Below are experts of layer 11 (counted from 0) of a mixture-of-experts language model. Rows are named router (the router's row for the expert), up (a neuron's input weights, with its number) and show model dimensions 0-159. Each number is 50 + 12 x the weight over its row's rms, rounded and kept within 0 to 99.
Before each expert's rows: a language model's description of what the expert responds to; "gets" lists some tokens that make up at least twice as much of what it gets as of all text. This comes from a sample of Wikipedia text that the model never trained on. Tokens count by the router's weight.

# expert 51
Capitalized word-initial letters. First one or two letters of a capitalized name or word, such as M in Muriel, Mo in Moore, G in Gloucestershire.
gets: " G", " K", " D", " C", " Mo", " M"
router:36 47 60 39 50 84 68 60 43 49 60 39 40 49 37 52 35 32 73 42 35 59 43 55 50 29 36 62 47 52 50 50 55 24 49 63 47 32 14 61 54 56 36 45 69 48 64 56 57 44 48 37 58 50 65 50 50 66 49 60 45 47 78 63 46 34 44 52 60 43 45 48 51 37 57 59 48 62 37 40 31 53 55 68 32 33 43 71 48 44 46 59 48 25 21 43 38 37 50 37 54 62 55 59 53 47 20 44 56 56 53 55 50 53 53 33 56 47 42 44 24 58 35 36 39 45 46 55 69 32 42 59 51 61 55 32 29 53 49 53 72 47 57 57 66 64 54 58 41 54 30 68 51 61 61 64 56 49 31 45
up2:50 51 70 43 56 58 69 48 49 73 68 62 64 47 42 50 47 34 12 55 64 52 52 50 55 35 66 53 65 46 28 53 76 49 49 42 31 33 33 48 33 51 43 33 80 48 74 23 48 42 53 58 42 49 56 44 49 63 48 47 40 80 69 42 60 44 55 56 41 48 51 49 39 64 47 35 39 53 45 42 57 39 43 53 45 60 56 38 40 25 33 49 50 47 69 47 41 17 49 44 51 49 51 56 43 42 62 41 45 38 45 48 52 38 36 38 55 63 36 37 36 57 51 42 66 48 50 48 43 53 55 63 44 40 56 56 54 55 36 67 70 51 50 40 62 37 32 59 36 60 59 25 75 64 50 68 72 50 44 42
up3:63 44 53 57 45 21 50 49 37 46 56 40 51 23 56 67 47 52 42 25 65 59 44 46 38 43 72 46 49 54 59 34 44 43 53 34 65 63 65 45 63 47 40 58 50 70 41 27 30 51 34 45 33 65 56 76 68 45 57 52 30 43 37 65 56 55 54 56 56 61 55 45 47 52 56 59 53 46 57 55 52 46 42 41 65 45 31 40 52 58 57 38 55 27 53 52 53 29 46 29 30 49 50 50 40 74 46 60 37 61 66 42 53 35 81 51 51 66 53 55 58 59 48 49 24 48 68 57 57 46 38 25 62 59 51 49 53 51 33 77 23 37 52 40 52 46 42 50 56 47 52 64 45 42 64 35 30 66 61 73

# expert 59
Personal name starts. Starts of people's names and name pieces after first names or titles, such as John, William, Mc, Pius V|II, Jim|my, plus table pipes.
gets: " |", ",", " (", " G", " was", " V"
router:55 47 61 42 32 52 63 69 31 43 42 30 37 40 21 45 56 31 54 29 42 51 53 45 59 44 49 78 56 59 49 40 49 47 43 43 40 52 57 49 43 64 35 58 66 42 64 47 37 50 41 45 51 45 46 48 47 65 52 43 52 45 78 65 42 38 45 60 57 52 39 56 52 49 58 48 33 91 43 32 48 54 62 48 48 46 48 56 36 44 56 71 48 30 54 57 29 33 22 55 36 65 35 45 43 36 26 39 69 60 57 59 53 43 47 18 37 31 30 33 38 55 42 29 43 65 42 49 50 48 29 49 55 30 44 55 46 61 59 50 66 26 52 55 66 39 48 48 40 43 40 43 49 65 55 65 52 48 32 52
up20:29 56 74 71 36 53 40 48 64 37 39 42 41 38 59 52 58 53 59 44 35 61 63 56 54 46 38 50 48 46 41 38 59 59 57 36 42 45 30 66 55 44 46 54 49 64 42 48 51 46 49 52 70 45 39 42 45 49 32 61 37 88 58 41 83 65 50 73 43 63 48 38 45 59 45 55 34 53 45 62 46 27 65 44 50 44 46 60 95 45 38 75 55 37 64 50 49 50 54 64 60 48 41 24 50 46 32 41 69 47 50 54 24 53 60 44 40 59 57 61 66 45 48 33 38 52 48 39 44 59 54 70 43 34 44 27 32 68 54 66 51 63 52 53 49 65 54 32 65 53 37 40 52 61 47 47 34 55 44 49
up21:56 46 54 47 23 36 53 56 60 61 44 48 39 63 36 61 51 31 34 36 30 17 53 42 46 51 46 64 80 71 56 49 53 47 69 40 49 72 57 41 44 58 48 44 39 58 45 46 42 76 57 46 61 69 43 71 28 67 49 40 53 37 45 67 57 44 38 49 69 51 44 46 50 56 66 53 52 54 37 56 41 54 56 55 49 36 48 59 42 54 57 75 37 52 47 44 51 43 46 69 40 51 40 37 47 57 56 63 64 47 55 32 71 64 50 55 30 55 52 37 55 41 44 25 39 41 38 50 49 63 50 64 50 67 21 56 68 41 58 30 53 43 29 47 58 50 40 41 72 57 51 79 37 39 47 49 71 61 29 38

# expert 58
Capitalized word starts. Single capital letters or first syllables opening a capitalized name or word after a space, such as C in Celsius, Bra in Brazil.
gets: " C", " F", " B", " S", " E", " P"
router:43 44 81 45 48 64 56 62 45 49 53 34 27 43 47 49 45 51 60 42 36 52 55 77 58 29 33 60 62 55 43 36 46 23 38 68 28 53 45 51 53 61 50 46 50 53 59 47 66 52 54 36 70 55 69 56 49 66 47 58 59 24 67 71 37 66 35 50 59 45 39 40 45 38 60 45 43 44 48 50 49 38 61 50 35 51 55 63 39 38 52 56 63 38 43 61 39 41 45 67 43 42 48 48 56 58 31 36 60 63 37 42 36 50 62 18 32 36 43 29 30 56 39 54 48 46 44 49 71 36 41 53 51 40 31 43 26 54 63 39 70 29 49 62 45 49 41 59 29 58 31 67 56 64 73 63 54 50 36 51
up1:52 48 38 34 53 51 39 46 43 31 48 53 38 31 50 42 19 41 51 49 44 34 23 66 65 25 28 54 50 67 52 67 49 48 44 42 61 55 32 69 41 38 43 56 36 49 46 57 75 60 50 71 46 60 53 56 42 53 58 22 52 51 33 55 53 62 61 55 52 52 34 47 27 36 42 59 28 58 52 46 65 57 67 42 58 58 60 52 28 71 43 46 66 73 46 42 34 62 63 41 45 47 45 37 53 42 63 49 54 64 44 56 61 44 34 62 51 53 42 50 52 28 44 45 63 59 48 44 59 47 29 37 60 38 68 69 72 63 63 46 45 49 49 37 70 30 75 53 39 48 57 71 62 58 57 51 57 52 67 64
up2:38 39 46 52 42 66 69 60 61 31 46 61 45 40 22 61 70 58 56 60 49 52 58 49 51 51 44 56 45 50 69 36 55 22 55 57 39 49 40 67 42 74 30 42 47 53 33 60 62 46 42 39 54 55 44 33 38 45 38 62 71 39 51 71 44 44 76 66 48 53 55 45 45 78 57 52 46 44 21 37 54 49 43 48 42 46 43 54 47 41 73 43 46 75 49 48 74 65 54 55 47 60 44 46 29 50 35 37 60 44 43 77 66 61 40 43 60 50 19 55 38 58 38 63 40 46 50 58 38 48 46 51 49 64 64 31 49 40 54 71 58 73 43 58 55 51 55 34 59 51 28 51 51 54 29 41 48 49 28 64